config.toml
n_layer = 14
d_model = 512
n_experts = 48
experts_per_token = 4
d_expert = 192
d_shared_expert = 256
activation = "swiglu"
moe_layers = [2, 3, 4, 5, 6, 7, 8, 9, 10, 11, 12, 13]
router_score = "sigmoid"
normalize_top_k = true
routed_scale = 1.0
balance_loss = 0.00292
balance_bias = false
router_bias = true
shared_expert_gate = true
init_std_router = 0.038
lr_router = 0.000252
n_head = 4
n_kv_head = 4
head_dim = 64
vocab_size = 27944
norm = "rmsnorm"
norm_place = "pre"
norm_eps = 1e-05
positions = "rope"
rope_base = 500000.0
rope_fraction = 0.75
qk_norm = false
attn_scale = 0.125
tie_embeddings = false
parallel_block = false
init = "uniform"
init_std_qkv = 0.0306
init_std_o = 0.038
init_std_up = 0.0438
init_std_down = 0.0438
optimizer = "adam_hyperball"
lr = 0.00636
beta1 = 0.9
weight_decay = 0.0
lr_head = 0.00374
grad_clip = 0.5
warmup_steps = 319
schedule = "wsd"
decay_fraction = 1.0
decay_shape = "pow"
final_lr_fraction = 0.0
batch_tokens = 131072
seq_len = 1024
doc_mask = true
train_tokens = 953300000
steps = 7274
dataset = "wikipedia_en"
Below are experts of layer 10 (counted from 0) of a mixture-of-experts language model. Rows are named router (the router's row for the expert), gate (a neuron's input weights, with its number), up (a neuron's input weights, with its number) and show model dimensions 256-383. Each number is 500 + 50 x the weight over its row's rms, rounded and kept within 0 to 999. Numbers have three digits each.
After each expert's rows: a language model's description of what the expert responds to. This comes from a sample of Wikipedia text that the model never trained on.

# expert 27
router:469467527589542540465451528474513469556501531523546476496559624528487440436408488554619509535517482438404578473426426480480430534525477466426529507513524477533534518533428486521407471444525490569470532520477419545488549449573415588541571477543435533447486511583451526484441536567455515539514461477515580493500482481521396576470426544582465496474595500603365513524555488513575453549429
gate0:452531460487501476518500503528499448477595504499460491454520516534475468522445551456572537480522493465457468494463457405585453472420476548540466528513577419540485550511499474549469492565490429495522523405476434475545371421445498472456519445467439485458521532608517486456489522404557540513482547499575524533517545479516578526491443467494485521508511462557475576525539563532528572451507
up0:519457567558492496554477500476468502531587489484390407440527517513525506424517561565388500533475457468487511576518488463526521516552493489487515544529531494580495534413459587551512444504486475500555563475451524510563432471428437533506555513575509562483504516462397510470489547468413457558551489481659524595517446447496535536619486523420506511484536481561422431648488404591499497466461
gate1:454537553548523554514523595426589502616597460469528508472535517533493506563423569522490500560542458533473526560500523525523563576507502601545538455467470413535438541511584547563505456596533518497453473541533429531420539546467514528512425559527473510505499523541432592484472544534456457567488526438565511525469603540634367564517507512498528517483525420507386476475401569482606505517486
up1:552592429422433567475425461486523462422485553498458486492508467439583565478487511485520514460564533439491415406409456564528415520494461475529480591435495523408474514472494544423525475555393540421480590497499582499564515474423455443492537513414515428524482536483462482451490537435400489497487455551497453519490495477361458567479442494501563475584437476471522548511516420516453440461475
What it handles: Award and statistic tables. Numbers, years and award words in results tables and infoboxes, such as Nominated, Best, Outstanding, Votes, Olympic.

# expert 32
router:519503431460495521479472531529582452556514442455572574590471474469560493507464439499460579508533560459446542451459484579504496463555478591510440473495548484454444476484473489487501505389429485529536504529590465494571521567498557550565505590498447602605538543596458605453594536533491457483516571503474509528581540519555379545447438460523461593515533510495411517529550463505561409530582
gate0:443487417496437465452473472439486499514494520391494551493523502487450427558470501511524615468514503568427444426463444519433407502515577608471482542507481601526484591591632527478492551503445440505466530598491464567544543487541504474597595448468503506527538509577431441408469480601501491512580432494584533529492553465435496570519421576446528532542453576471458433529553504488481451501513
up0:507474414530456517395450421525497483405408490487554447511473520527473481491556422444497621525472475538481512496439434500453386566415470390529474533495534531553420538497521480445453500485484466499511515480408442544564516514499510516563529486434609470511521468568496459613428499445524496515562424502551488497431500478424475468476538431578498451504459588492510418509498408537545444576467
gate1:447464495489464472456485495496445539528452499398482467672555507507526547433535540432438519617438430491489542541441513534424554464495593568466395543446504479494504556496534459478558405515470491498503525540510475556505550513478569512533547477493476578453499613517487558401505482484432451509339569492533513556472456496496407596504463539576472585535459539418441588459498595506579418509537
up1:529499473494442514552500541558503478507543485407433456608487537529490525554589509397551498407430600519561548346514562536484457440536571572462440488493500466495524408502508349471455508497503519464489480517517540594518455591598557488509537538506524481530545446502560427471420528476474536559495478460454539419476527447517466483573422464436523567577536525542532607501534516503443424528576
What it handles: Articles and predicate adjectives. Articles and adjectives after is, as, became or a, such as a, the, former, largest, dedicated, distant, new, important.

# expert 18
router:556458427508453511406531553552533477602554492428506490550503623554536524513527390424511539399493476513518578454414542473539475494479610571443454497559504505461584480563375558423466423444516516572482468575485515530481480501501526474545495472537535536521530533482431626536478459454451550510455447397464472498446440538428497445479449566473543441608501455555511547551465481443510532569431
gate1:443543532478517467538521482451591438456426505420441525591483550492494459456494560480456550508523334485505447546382464566506490607547459454553519496496555474516454586533435464452626484521448430532545560509509471480504544591508418534504482499581523453457503536498495547464548495406468538588373568497500536479443394539459450432505477497519422471480505516465487592552517618463478483596528
up1:479556592447418442435466393466514424540474583471485535482510550426498416586546536544562539504583572517522491477518415433389571473519477473441485551564561404529498594493535545444572445492413518487564512520482488440510460491566462581480534497430442434470526452502492562485503422525561516519514531436572489545404489480492503590532476496507448480457467475508518466539509539527517599557437
gate2:599434468536527476485573555472577485479565522533522405590417498518500628460405446447608499452569504549498476453505510549475440588429471556590438515527628396557515556502508527574459413493515471463477478497473483468548567505495529478446553538437485529523515520489521448502532566469530502525426460459553495535449501447458545423396491427466456508540548459460480623458533322501521571463517
up2:520528475524490528462582602471552374424570539503539499379558566495543502567567538572489549556475515436515434574488458486492411526477525505585517370536618457505446501553455509435542498509469434570535465563558454573435430495482472478486515498499542504506507527551447402507560587507459516549595514481528521436455415514570508498491492406532466368510474520480449469556372476491503504483550
What it handles: TV episodes and dates. Words about TV episodes and releases (episode, opening, returned, fourth), day numbers after month names, and pipes in ratings tables.

# expert 20
router:521416490453484546468509573567485522547474505455542544571504601553504465477422500469483453525423544518479500513419516415506445413495493471619413466452538430535515494475449579552533544460461469554498524483533494459434462525532442515525549528447545502548507438540508541525515500498434608483542539516523516530558565567502411590525477450522557508526486510519351604489435479412419561597514
gate0:537485514626573473431513524437594575531468434460567514462418490407512466550489391467403586535510482574526536550487572470433562534591515439438464545413505588423444538540472470527614500516478518341437551490487482524468502525525482508487399562507546487465579431472482488537534533452429533534483503464484541464543491514502546483576475512518545568537513528472508429467452434536518437564487
up0:538487501448449426441543431436537401484451460529433548602428551453511516509478529476415565478453505569532487514475572558411512530494538487519529514557383546483371462506541473472547587511536415565607517554425521455428522568551485406537471453552580439482549555391414420539549505479446564502539502474450501448530505548461487500597435504536479555517539460488540461517395520534598556606467
gate1:418497483508412471519465453483441585390558460578509557584491519488550520574582541503506490464486503553524529527495569600536566538579525543362552510562614557573530471485465536486442541425495502569518566491515543528555470506492516372509528484534487552538623537524515461382514570626472538545575543519508537511417497375449533478566479465520485491490480591435512580506544467554491528481399
up1:540541611552439438420536474508555401548532456425533464460556574445568389503483525500463522506521454438504555610564418485522395445527562540514473504464550518472457497624464470566472496481461515407469519543512457503452526513589432552499454561453508523489507480497491567513489581488522476496481552564511475540405464619477574535377541483499601472491473525521513528541481580490556511548559
What it handles: Function words, list separators. Prepositions, conjunctions and punctuation joining list items, such as of, and, include, against, especially, plus separators in sports tables.

# expert 1
router:452525503497505480496504455517487591546491574446550426505453615493416527421432487451551500442500550468545527429517517455511485404497491484474485498459507499462479535545434529511541547454583476451546495468550468471567435510499397521520526523565500471475565515503538464517471477512461510517501492567411641490468425590485389553481486545471522438482563446541451562513425414504524473550477
gate0:585403517444431599473483621462519470586459437515604491499554540476487407436517424575434564586435633541526508503471374573493456477561568496522543506505592493580431489591477437532476492545476550517381538586523489458561526474415452517519482449651546467516578521582530520456557446462425571541512479501497527492459508491398492486364476434513451539507528426469398477471552506542546554489493
up0:443457526544514479649544550450435483565422542587511481558578468550508539456455526464543486547475495525485519509445470420468513455512522450535434502452596550420501594494440516532573504537467521415446503561520394533503492493512484432504500483449564540458536477511508581542493526403446518461444577551515486529454538621473482441610540526506480529572531551472591471552458512506382509522521
gate1:584573484532518464565609439541577435556471494490524627525499591489526468414375455530456508579482408439518499577497579471480465545508473547558532496484523445504530413490480511566453554418552503507459513541499440505459414434436459508501524387535420500545521482454509515456556563492589550589512598490546508479539490495509529490510552593448533560569459547469527568504441492475527519460528
up1:543524492470465575485398430417657478437535507403494541566429553566405573575524526532474471554434408495468559439439524489480488437546503464505502590521549518461558416524522525518578428530487533558479504468523531604445438408488606475574519533492558392541504591520530481532498443493447533554433469491625482520547546584533434510533495564502583572493499497616456464472495515535439484567379
What it handles: Location and death verbs. Place-describing words in geography and biography, such as located, died, wrecked, District, County, Highway, plus coordinate symbols like ′ and °.

# expert 24
router:423457507440523455519496559471455519518507452429536495495482493543456419487488449423462497490450450541444574449394537570559452426458604582572433532441455513548505477567475573563485504467506609531583545473522462578532463576554439509501479526540490474567542478538463597505559507509527613498526522524468480527535483539520526565473566497514417517507555558519419508436475513436531495568518
gate0:576518457481481570434515538545570490484488476418543543523490421512510457550499458521517482515494517565491423568446511483524465441508504563395532466523428574508493432479460488471582466559460431548492564548570493502484488558565530482551652453474534528371570449538541551449524425539474606526503500529490518548483343518553576526442486520482551487641490451548486518543473524483507513517493
up0:506418559557514484505535444474537514484479491534480533497460509416552469548531528396549500472491529436580590581468506447645587458513467388566452480490576526478528572546584504528546500482571479484532512438407549490548513407521467486435490504550380506523566574471485528531506519433531444432509496480414469541512497462457473523497425430494400503450522459465537471521506485520465503515518
gate1:536497530497551413523476439537431499478511440478558488501471504519516493421577476459524575479481601492475592464465446547458635481481451529564519559475547444515555468413478474427544441488482453504471537462642420467530519511537543473475532477491457489614513439555531440491534513606527539460453432535512521454480507511484467414536458503430493553521571606457541578602492474557513503472491
up1:494528528500567513481461510522471552578479520532498561491583495499452537464528504487527498481495480509488533562454511546425539446500447511515442555507520480471529483469454444500445475457490442492525537528482507485502478557464577585425385490386537521595451489449565494538502455606519576458516572433414443428498518513554503500613581468532578601495383494430504610477497487528584447390572
What it handles: Clause-ending punctuation, conjunctions. Commas, periods and paragraph breaks ending clauses, plus when, while, because, and years or days before later or earlier.

# expert 30
router:492507489451528510439494588480491492540505457418559544440398490539472537474408445522545535420486456495582538500429559421432492480480570496543422511583557540474562448540465572551497522466568468558535456470524480498518452532563540418488562423491481571460488539491440452460551506491477568584553532469463537505450431544535422458517511537471583404418580568566421576491490518448481550559459
gate0:458536442551577509470449592518474494526503496507515489582456592586434577544493536456560623537488450471452421477451487529433472436549574529479554528520462417513484454561508496451556506542426495504511428515521395538523497516456453519488617487568503587537437498490450523437511483532510520534555508523404527507474523545566480507471467545523451383519523552516523620487505515450562509544595
up0:545415546471429484525421469489560446549522520455514541563563366437541551516459522476442528443511432451468464537512543507535493463577433446487494529535451427509493357541576463509542465437562462556507518410563552549442497542445530411622554551371593515491572535567513443512540508493483555487553513597512522494486503412584466560507478427553498551461469531569530533493452491512444473400550
gate1:470537624565518492500577584502505440488605500505557506510557477509609539475490496447479436517483565496451431458518534414598527501415448486456474420494522543431550499565492534454474476520466502396460492544553392520501464556558526484479420516470463504474477449616471526486529520479439482459545479512585493549506430506461510528565522511495478428512465474493517516500443553443463545520467
up1:500455547455532562485548576461501437487578421491483485512543442472468594488483446492479469482427477420420536460505563412492605511576549464443444462506476539483449457503543432568500446532466492480485449449563624399485524591432486496403439511598540503504495453468427541534553544467491421475504483551511460462486554500473468567508479441479506539461522484530421381577604511600477448425536
What it handles: First names, election tables. Given names like William, Thomas, John, words like such, two, these, and decision verbs (announced, decided), often in election-results tables.

# expert 42
router:417449539461439436417459418521603608444430482427559526477507467468598470535446519437566449444450524576490469479446594541494457492525487482563522418448512555573462557478471511512581589413447523501457506462415547364554546508456440535522470532521399482535528491518520485529562557468448586468556524455559492507550452462510494536530475487519500544466509504462489502506490463471534523495563
gate0:532517601571533471483555482469553551447573615442510583508501483482502445498465554487477485438536511506527493445433566539614407505563486528521428473530490493449456528401479511470536579505524520435361499454477465554481524482545532524461485539469565424387469416438529430469580521454545608588517506478567503597521484499433512552446505507439554457493512392503518540506535482449464526511450
up0:489501486496524460517539416502496487510455398473493459472378491548570617444521433367459615523515462383489539528413650509474604455405460489566472474504556483472515534473532480507472451564539535430472457511492509450491505456537597498462524616470429576524530454584518487432427486422488566515578495568446507576385455516498536468439489445527542534587502525398540466507524534459546460556524
gate1:413591547513495472546610490546561563445522530514487463549577476592551529528532483499524542491474553486505554466515552478439512432447497481537528507541530449446385491519504527557446532454519514438511441499597577492494542478463393532544510456491484558578496572387509543503501532436532524584458530452468524484464432584454522525437489506480544472610521470523382528519411483485518461583601
up1:544512567422465545506449559549414545478438455444464453543456474448567483401612500494616554369389568513462478501601550486541575453412517461509408503476507497549503409531518488489488413496504564471475475568608414521489514511554479497408516444456479468491470489556458526453494501487483501507533466426598506493521470540498585371561500429475477464548540539592593513537514542511387511495444
What it handles: Passive auxiliaries, sports tables. Forms of be like was, were, been, adverbs like already, now, currently, and dashes and pipes in football club and season tables.

# expert 5
router:465552429543459537482544548498466457495520556410489500492526564544460454495558455400509462518575464509497438467496473541556476488519637520439505544574459518466507509512473552496487543458528568518497524533478474479531442486442446483497517465558504533474562457655551538534449510493432589493555527522472538539572515432510405477458499535557472498475581507584493451486498487483481516584518
gate0:492452442539446573484579489539470539557500460411433447475426465440496570477589515540494463466439553591509599483478554581471491445442561515502535487458491595485466442519530454495469410445567507518528471516491561486390588484542503489502618485436540560488527479489504485503471473568410565544472582563497440485490541493429538542503507456493529545569425551517535570493468513472490503582427
up0:582514448523462468495450433567579487446473540445551525418571507484475496429513553545462604419508523536585489516541505507492492450527462515469533490491427531527616532448524479526514503542514445545530433466491411464525458576525472431462466535473446538474469425458496503516520480491482503397524601519442496375468450528526494547438513520477525492468511539492569436441549502470535567511542
gate1:476438561455486548454543500552482430528514449432496550651499623392462624509491457515540499565473499462530466457481564544483493496531425493536530426450449537403410476579427544537489456514503482574534475514521544437460605592532498491617530505584482450457519466475475404484487481504493566444481442560546530480469556441445466541403569481545449504512463379450465438530499464537521555463450
up1:531539474598594599475533550495542490434521503398578604535632558512511458470461509494528429502471449460573507539492554504573497520565501525559458480456512513470476535519419509434526400538557438528390548533542515571464500495542466540547553469489448463441568442471457506388587523536438447560460456516588506401538519440529485554514400474530443549459562437534480470566437397539579462429523
What it handles: Year prefixes. First digits of four-digit years such as 201, 199, 194 after in or commas, plus paragraph breaks and score dashes.

# expert 44
router:463462520509563546538513567488460531567556516433500466607443495582406460474503495411552502462449538448541496506469596553487459517619575558430461484494487467459477461454488588438476492453525533542463416431476405536588439551565578463545567586486468524496484491575450510588531581586438455479492528567404555476627432465479354482544446450514541455515584556533427559534498450506480435517582
gate1:486471373616600518480459543467440564507510519472491520500507459617430482553504540554476498432502531389406402482517530492533580536459560482485539482490510523474634499570514477614529454507525491419505494417524535627553518496465616376532493512586402481482523377506494497540461399518480496455557421554485550415480470555529531484482437522536494548479531582474498590424523463433511474501458
up1:391605603500516464516433493453559462465510485513517474499489553555414504485440502490629443419450520550566440567546476434451454527569518450535553439524470547482463501517496521443565497434458442409507524501546501482542505537492614509522342556417507518496444521521533547518562448595367490563525517483472498487482519593521548548463555592601591525413455507490528413544474458427472403447480
gate2:527606482601478555430493367487491462536453484565545498490599503500465554487425516543533561508488520485497580565401567430504461485560471551493525400458472479467500536510511475521606503466477527445485505442558598459611434435518485532586528499471427499472475399490413441478525514623504548481480509459458536522566494474542488497586533422488406522487526440503483488491474426487566555572534
up2:571460515366513436509504546591528543468576453477482543435409372572513479508454481530552494555587554567578518487529468564459528441447509480515524541393481511484494437633575458470470495547570433509532474460521525602504520529498588378575498494550494451460475483474502630565454480474520547538541501458496508484496543503496541494460494486496517525416384460535467496537506591550482498571509
What it handles: Census and award verbs. Verbs and nouns in census statistics and career facts, such as had a population, were married couples, received, president, member, under.

# expert 16
router:529498538608511507465518413564467483538563543451533511524480549495569534466469538419491547401533449406464566460469546519441466518444491446452440483599534558474534538460412500445517558546505506585575589607490522457519483618504415512541540554466557601544510476485430528476460537532478555442548544460508575427522492476562476552561479444479539550561423457565508517455533547572564410472592
gate0:439435562534557425583556434484527459429479530531507424599527525517515502558525513480567449533439447511559482503428500536460470498528401510539449503524566532526470462540483448515451401463437503404544496506513414601550531586510569502492479524535564470456558493531573470445489473551476607469496497506526502522438532488520521435518430535467581462501457487422541538577611485495522550554547
up0:452575563497485440442513431426483479455435436560482507546496456513547592540403549461492541418518427394563519525567564438528484496521470468478596539536387402513503553574590489386572428404472426507522511562471402534432447572506514386482474501426472453506437503554587489492627501534551527530525452438501497457516526498485533508472461554554517512444461509451472462592439445630479456520484
gate1:441543558481380612525512493494625447464521428436447465506631491482536552536513573441459546450502496546484439510533534457508469445461483540516437419435555521547419467501482414436453447466575497482519529582521435488533488615462481523491456534513571487425530482494429432578525465522463450522490524475579542446468563454504517540506384575555511579531512586409441467449520435609482482421408
up1:518488527605404511569524534509501573537459534474500475499522474473444528500415509592489533481454546441495547340520509489423588471467422416472615600499494538447482458556472611483468491466432461548501580525502455503538575579516489520518512468437410406491512566493484468543463514530513523509517441529530464535513541422513437492490438558498497513409599451493491415525550481459364577478475
What it handles: Table separators, word middles. Pipe separators and line breaks in tables, plus mid-word pieces like ag, ur, od in Charlemagne or Yemelyanovo, and River.

# expert 17
router:539463434442533517522524468500491467557513466478485541543523498422563405502541429486484499537444563542554466570477469509408576591600580530509559429543441503526452523488403604457532433463567545580459533554503459466539458615608466447577424581558479551514515543582447515522509456571517549542462520540451533506537565611541484599485523580578566483580486510467447513524533441525438529507492
gate0:495475494503488580461471512464562460478440389475504442490590508535523512550516468428570529502493501471472477533459512580508527448592471530523510503574510555457560552483527430507498429505567544512420449521576481368455486430562513512467525424611429536484380330514508463432482487392494505451429519530434546468438452458428501553493397533533498469522524425590561545440523616516569465521434
up0:528534462373570562496525447460500438492471508511503420514536512460569563488598417550601491487463569481491451516455502470435519508521487478465482524472422501440439426477461479514569449594496507443519436492561502533490555545511483484522545412463473460569489563509523509436523401435398476428489421529468492572475438422508525553508494575493561458504472473514489492522465519524640435501492
gate1:423507506513503540451568532416466419452517530431511543472514469460506357546500560461538575461489432548482524566414577490484504570579516620463570541488487507441466511514481558427512414494504478486530462483510517360474442490377528460445446507573581416518525460457537632421550495543441491476529449456507486485519505467458532533531558519557539474526473374518487509509529545533501525469373
up1:477521551592426467558474468497425514441556433498472447516514635543485467533486486560519537491431534433569462435457511414522469506522460474558435524519481564411418529468494530561443419417506491478446531479498484476486472594428483591470529483481534477448554425460441460544472479586583531578604466558570538458566474436552453501469489495568558567540519482489525527484491495510447348521525
What it handles: Table pipes, field colons. Table cell separators | and infobox field colons, plus capitalized name-starting words like United, New, World, Personal, Civil.

# expert 13
router:543420429449575526413504458503528521564583542483587480436444590498511480489420424539463477540524556436435553455444442544461522439466567544497444473460496579444448549571429507544481560525605485552534535530559421412478506481558491485558517441498446538515524509500492554523556496475446553531573510509550539503567524578482401494471557420523556495536447495537401564461517582460423450508501
gate0:522527447499485536442512484503536409522528554602499461548541502515483410418553466432482536518520420480504448567465438487458514420491491470491410522547521566480483507384537444499479509536435580504498532490511512576465500399559507510526459539503540527350471484416464596525590552466463483556522498561448497480503440490504543503504505507567508530492537511537430494493516506559579477468528
up0:410484503424524605466472533544542505457501447568469591551490552426531570424585535547526463586485438462437443526488506564520462414488360463525510533531456516463454457497587599492507531546499546436476493407492451524492586466553576508598524463522549457506433539522477495560440554519396476529553476451476490513447444500471526525538531434578510486458499448477365499440540575483565532458526
gate1:458490499546569591494425495434507530500471529502504496561479563521426472433535414505557541439503562484481559515568616483539576471517576512425488469456481610494454497430572430493466452544455514427456604404448428492506472550425484524492457528473595472509414512493469462503523561526517512483449527514537516553495438512439447568500551534499451584510508509537480467576418494573485444541423
up1:557476490529534482425560477556574579409435569482538494515472510542542594496396493483510563491453525517462572513467529533543540593459526506430448443504498519562544489454555535493543463507474468450491543415490482504530498425572376450412490484537597493540441589434467467517529568491577533613510478495537569538468490517486444543564460529498470577559489489596484406448434452511515516482503
What it handles: Score dashes, quantities. Dashes between numbers in tennis scores and date ranges, plus quantity words such as some, due, released, sold, percent.

# expert 26
router:486517436519531453359506421554518581582473435477547572512554499499471441467470401427498537561520508471476454601511533527519435488502573456452459447483549530440453470506474465421496556479438454426435475448538504475602535528550511466524444573477416566504450491554458650471594535521443534518498595448450518583580424556515404537470463540485530454548512573495342614531569447489478438599462
gate1:458512542483481449422520578528463570549520534525494551513437480472488565522428535496562471468540564406548587554541474468467522542511542493479482490491436495466475472554483457521414409439510484449490462523461490360507493442475426554475461558487356553547469473503572528464543511489356528512389484584510491538610516487578603425513578486495466422501485500510464560543457463397551460482506
up1:507509536418452441432496515577430561473493544447468469546493472460551452542496411520465576480536495498468504510491486431503583558459451576454475519510473458537500511592476492454477513415458497497522496513489440475487546510556510535410576510413398495475412461538445568457524453486479423487470529491534460529530482489470546488476494433483447437559443497512484511510516454511522446491504
gate2:434654559434504632582456537504545450511502569516597520525528532497514437519531486565508484503433486466508457500409577556507490469567407536452470471430471482552549456474604603520459466456474562432465460585551494444524487473456432594444525485540519469472453489497558487472593481574471581448373483496493547535462461444474436526443497541496501457488547520445452481508507449518470569415568
up2:457517506385489429500537460431470547423565439436454453516509451525544452447477553463467483447399446478475544545555476463413515543512494512478461493599469553457473465568507608504423544528521424462530451436442513454383478602471559392492440524465470519511505483514513534568447494541492532422591427611475512439507478522475462518552513555457580409487459478494487499471498538504449578469494
What it handles: Main verbs and determiners. Verbs and auxiliaries like has, had, took, gave, includes, and following function words (with, its, the), often in music career prose.

# expert 19
router:429455444538529501460557470569493495482449479528521509527505530534524541429546464405512513498473481493456608490405518564548491460477451479560482546474465541569471451539475529550498497470556504432520453568546489415399425538554401543554446503441467465480528507600543573553535504532480531595466547530500477490479511451495419492459435477495474474488594493479488524412466537464525452568435
gate1:434574434538407581454498499540536513518509484491520539554420510467505586480555604461570491447540518444476553487441460508434574514494478479414501499609525532469526535465479574531452511508541475506532560550528454513487393491481442596537481560462487517539526542565508468514448420512558508456472400397499595463515509452543481348561490467472499482542594471395555506517516535519500470442510
up1:482563486532477540610584481487458479487492529533554554452552473494524516474507529454434511553565523365473507552360503480508520530472510463541481563530458521459527447458539549563398527505588545522543506519410505499495380424493493537622544540415586553546512508517449521592479559525514524503571467534472515552592480413465443408549463470469469514519544557480438459523526453494530512450498
gate2:529611505510455479589541525548514478545535479506497511532446532501499536547620535455466560551554385477475528575448470510413576483473475492529474548431494462509521456410432464539513490512602509477542562601559543571536436555508559507482401463507450513473521552495452468526520468516431451565398452551507545541509516462523448446462429449504421468561534532437430443431507544569495501440543
up2:516570548528436523489459524577544518495515561493452511560457473476543440494496521560433540472502394452454478469385508525519547503547474452508558484515514444576492526497446483555483554526633513482492531497558514374485510488462422519516562546518462485495495559363553477429429450548576492513387568547425508502491596518484533493502551498434465549527483491375529469567501555409579504516576
What it handles: Clause-linking function words. Conjunctions, commas, modals and linking words in running prose, such as and, or, could, may, while, not, but.

# expert 4
router:465464500544464520451417439487572479645561525534495480523553540594550433520501411429571465502506560508592546466440509553436400494560589568459485502490455525535442510483509519481480523582409495589547538523571536444591478545571507505527485437461429494471564494522405570476476480446561495420528524508455627551543469581415505587574469439435554460470585511473497489424528436494519465508464
gate0:520577462505549528426456584442504523615542509462510542445499490547530473563465532452455458579501471438439458540382460555479475463423436518467484500541524470497475632537538491499559505421441459491450563448406567481476472491481507486455500421487554479568518542587524528394494483508497607404490524521489507469571533520520568475527526493492477481444521464488493548451528533640530578525489
up0:509482465490454506448494411506504498441512446549487507648477466479617481497514538539539495493435492456507650494497526424489633520457546498558494472507440536505524491427488495601453519516510566453513549545471483424481513440466452444496516586460538487549473482456547433495430579505571466511505475480457523524428498506436532458436474489531489566531509504547581485589433581365481577424413
gate1:465515498456567482526542556526550514585484457538476425477471510399386436536503477529547486519476598455439484549412507605478514599562560596568500497541647540478453478467509431440473525419422486559529537474424565499430541436528519521610502531427449459427481498481563579510508402524506514540479481499519498592463532505550512460514540524582510545498519525439459528395472518465510517570390
up1:449485519518515531582549582453454475537458449496480592492493543657505509581497489531436591417452513452533486458611494457456554452491327546450501471436468468527522478499566473435451554451459505487452448587539505556563571511401554491480500429520565397442506452482568512499403444461441420525467422398501441587433564460546551551520473528461430408544398444554568375553619607462585499488514
What it handles: Names in music credits. First names and first pieces of names or labels in music discographies and credit lists, such as David, Varèse, Brodie, and opening parentheses before labels.

# expert 25
router:465451465469438448512466451585441539535504476482528460569525494539545436436418492521552446468548491470508459563519484438424423432560483579415509504521446462571523508567472514445529482414433520588563584496467519480569521557570497458550571466478489449480581575524461508466480468501516580450495590401461562485548546621497399534569406424497551503598513492491461456451459556490458485581466
gate0:421486503476426499488505562532476471505449488490518554577523511431477410467447556526534553558564484583529538486539540483565495464599475546479566534465544500551638475534396524493481367541521423509510556558444530467460485453479385576448592518615459571609437483503377595506527560458508515557521512478524501441546477394461599496475522521521572527507567521510410586448477474496553515523471
up0:451517539506442547580483550495425473572450502518479510459441583525431522416393525566510527497507476496522466497506621439458498435591529476576546486448477448448492487564566425525493535482528485419519484475518483439479541455429471493475494490586534458406552609505613402517569452453460456506551532488488518480580485407630485683500415620524548505472486391440396504496484445537558429555411
gate1:554522554426555552467567421591441530564506459544564515519400518517444565547559512462513552427404465468457523485528518493450419461540559498531548529508445458512604457558621555572499418433484435505431464515506552525441483428557477487443523477489516556491386494525541487519579531552429567470523535575493476520539444435554475563527614572489342547516529469408449499478555528478454434464503
up1:489526569502499422534388510495426471447553502463488505487337630534465583590524385566553460549407502434525507516457529543535516510531535501566556504523590467515553536478448399459501424514536599554518567535538470493523457573473477488457488464590513522507465475577467530480469577552478563450539591536404423500553505446510503484506522406539455508470498524469519493433538544497509427493580
What it handles: Name-ending fragments. Final pieces of proper names in motorsport and sports tables, such as ville, berg, ov, ka, Honda, ank.

# expert 9
router:534470415496449477556540470550451489492465478554541543431523618553486495501482502453473524560494521454505502532477541540487402385564462530470426390501465593470533572471475455552531532480496469516511443560548433447541458579495523515623560486452436510579500407616418500445497455447514594566458487410493624476495497572570430587442446478487544562500521505455387607559503596461506518516429
gate0:390502536507506516531480506485480534571532500542504566467500452468464564526551555497487507493417545359489508449448500579511548571506502449524512454550469559498581571504586514412544464490468464483452504466499504494541414437475520488488439524452434531506493496525456592399542509480469485432443554419514522511470481477417536502395436402449523524549559475488562455512545587479530389469496
up0:492574571419576551523480512488597532525522482531463465540477518492523467520482506486516577462518458510511561527523440529539483539547520392450504487601478522464420539484558507536410414452491514430471511514443467470564456503450432578537404522483527580425623548570539498495539504538447370483566521541562410471432591545349458533523518491540523427490560524453536557429505513395458428480449
gate1:484590492468411541558520517551500518522422534583520499549404485485526460459455486495537516501511532559576491451471474530486548462624436535433545382539463476400428515550540511526572441498504571519527455514497534556600520557510539541524537551468586514600456458461449593476652545524508488411502468517426481529458484463460546598590533492516370480522534498533472520438548519518493469480435
up1:539509500493564542576482426531450596515465524550505580461546491461467485553486519524630558506498458412458546569452546442508459521562419480466503452533465482463516599501528475507546459542444512475535443508617343473426470622447512496484501468543490641518440464541490493422490536430547482450574394439511448518450476533460531491497499545537444450573488499486524571424546525582422478478444
What it handles: Infobox numbers, coordinates. Digits and symbols inside infobox fields, coordinates and tables, such as area codes, minute/second marks ′ ″, weights, and sq.

# expert 2
router:484467434539452470487541496494474526563534483436468461552520498540556480435466507431598488569408479456448573545446461524428527433472570411514560402553418537514452476418508471563483448454518486556472529569541511459547449491511438571564554532514454508511538429521500454503484588519504586558504476569438496534517545433591380473539522458540460541419509427505441519484545481455557480509494
gate0:494390436583520535456518518498463451622601532482557496493432472422451542419446583460460507528423510425524509484522591483442455515515526534539523441466409534511452532499508461459555499545493425484442478352458529436454480435543496501518472534534527504509505498551527491550494416544466495482507612489559498462493628456642424653456485454556597451480481464506529461462546539430500532547486
up0:489497516576429496499469516511474453496628580522504460564506516584601434489524499564458569546583486552506567447538516629497469492496460516443586405483596592527506513568445529542414505444509441519504531534465562517653533530504554514463473671509560490443493529531442476415601448488578625448531514415537532536405563414509484566551486562537483494459448562534463487502541487492495554475530
gate1:468547454444406484509458505455551498507474606422558531443524602497561426564543510460547471525415398565493510564508558487433535513494527566468537472428500533379371446559486456487474540490490555448531412526486495486524482446526529517583528424431460515455431460441468521464384468559485402529517552481551559506467526555607493535501490489528524438517472409554507444486535555486493567481534
up1:383475459521515485494528579491499487558444487433527448444409504508455470483508548475446436508497518430481510481481534439477490521503527481613482426506487541652543578483597507467501503481473541384472472409519466489559528498505445562482490499517434584525568558501544500432472564500488533493482500499582428529498576467533427536470485537505513460435494526512474479431521494492545497571310
What it handles: Clause subject pronouns. Subject pronouns and relative words opening a clause before a verb, such as He, it, they, who, which, plus to before verbs.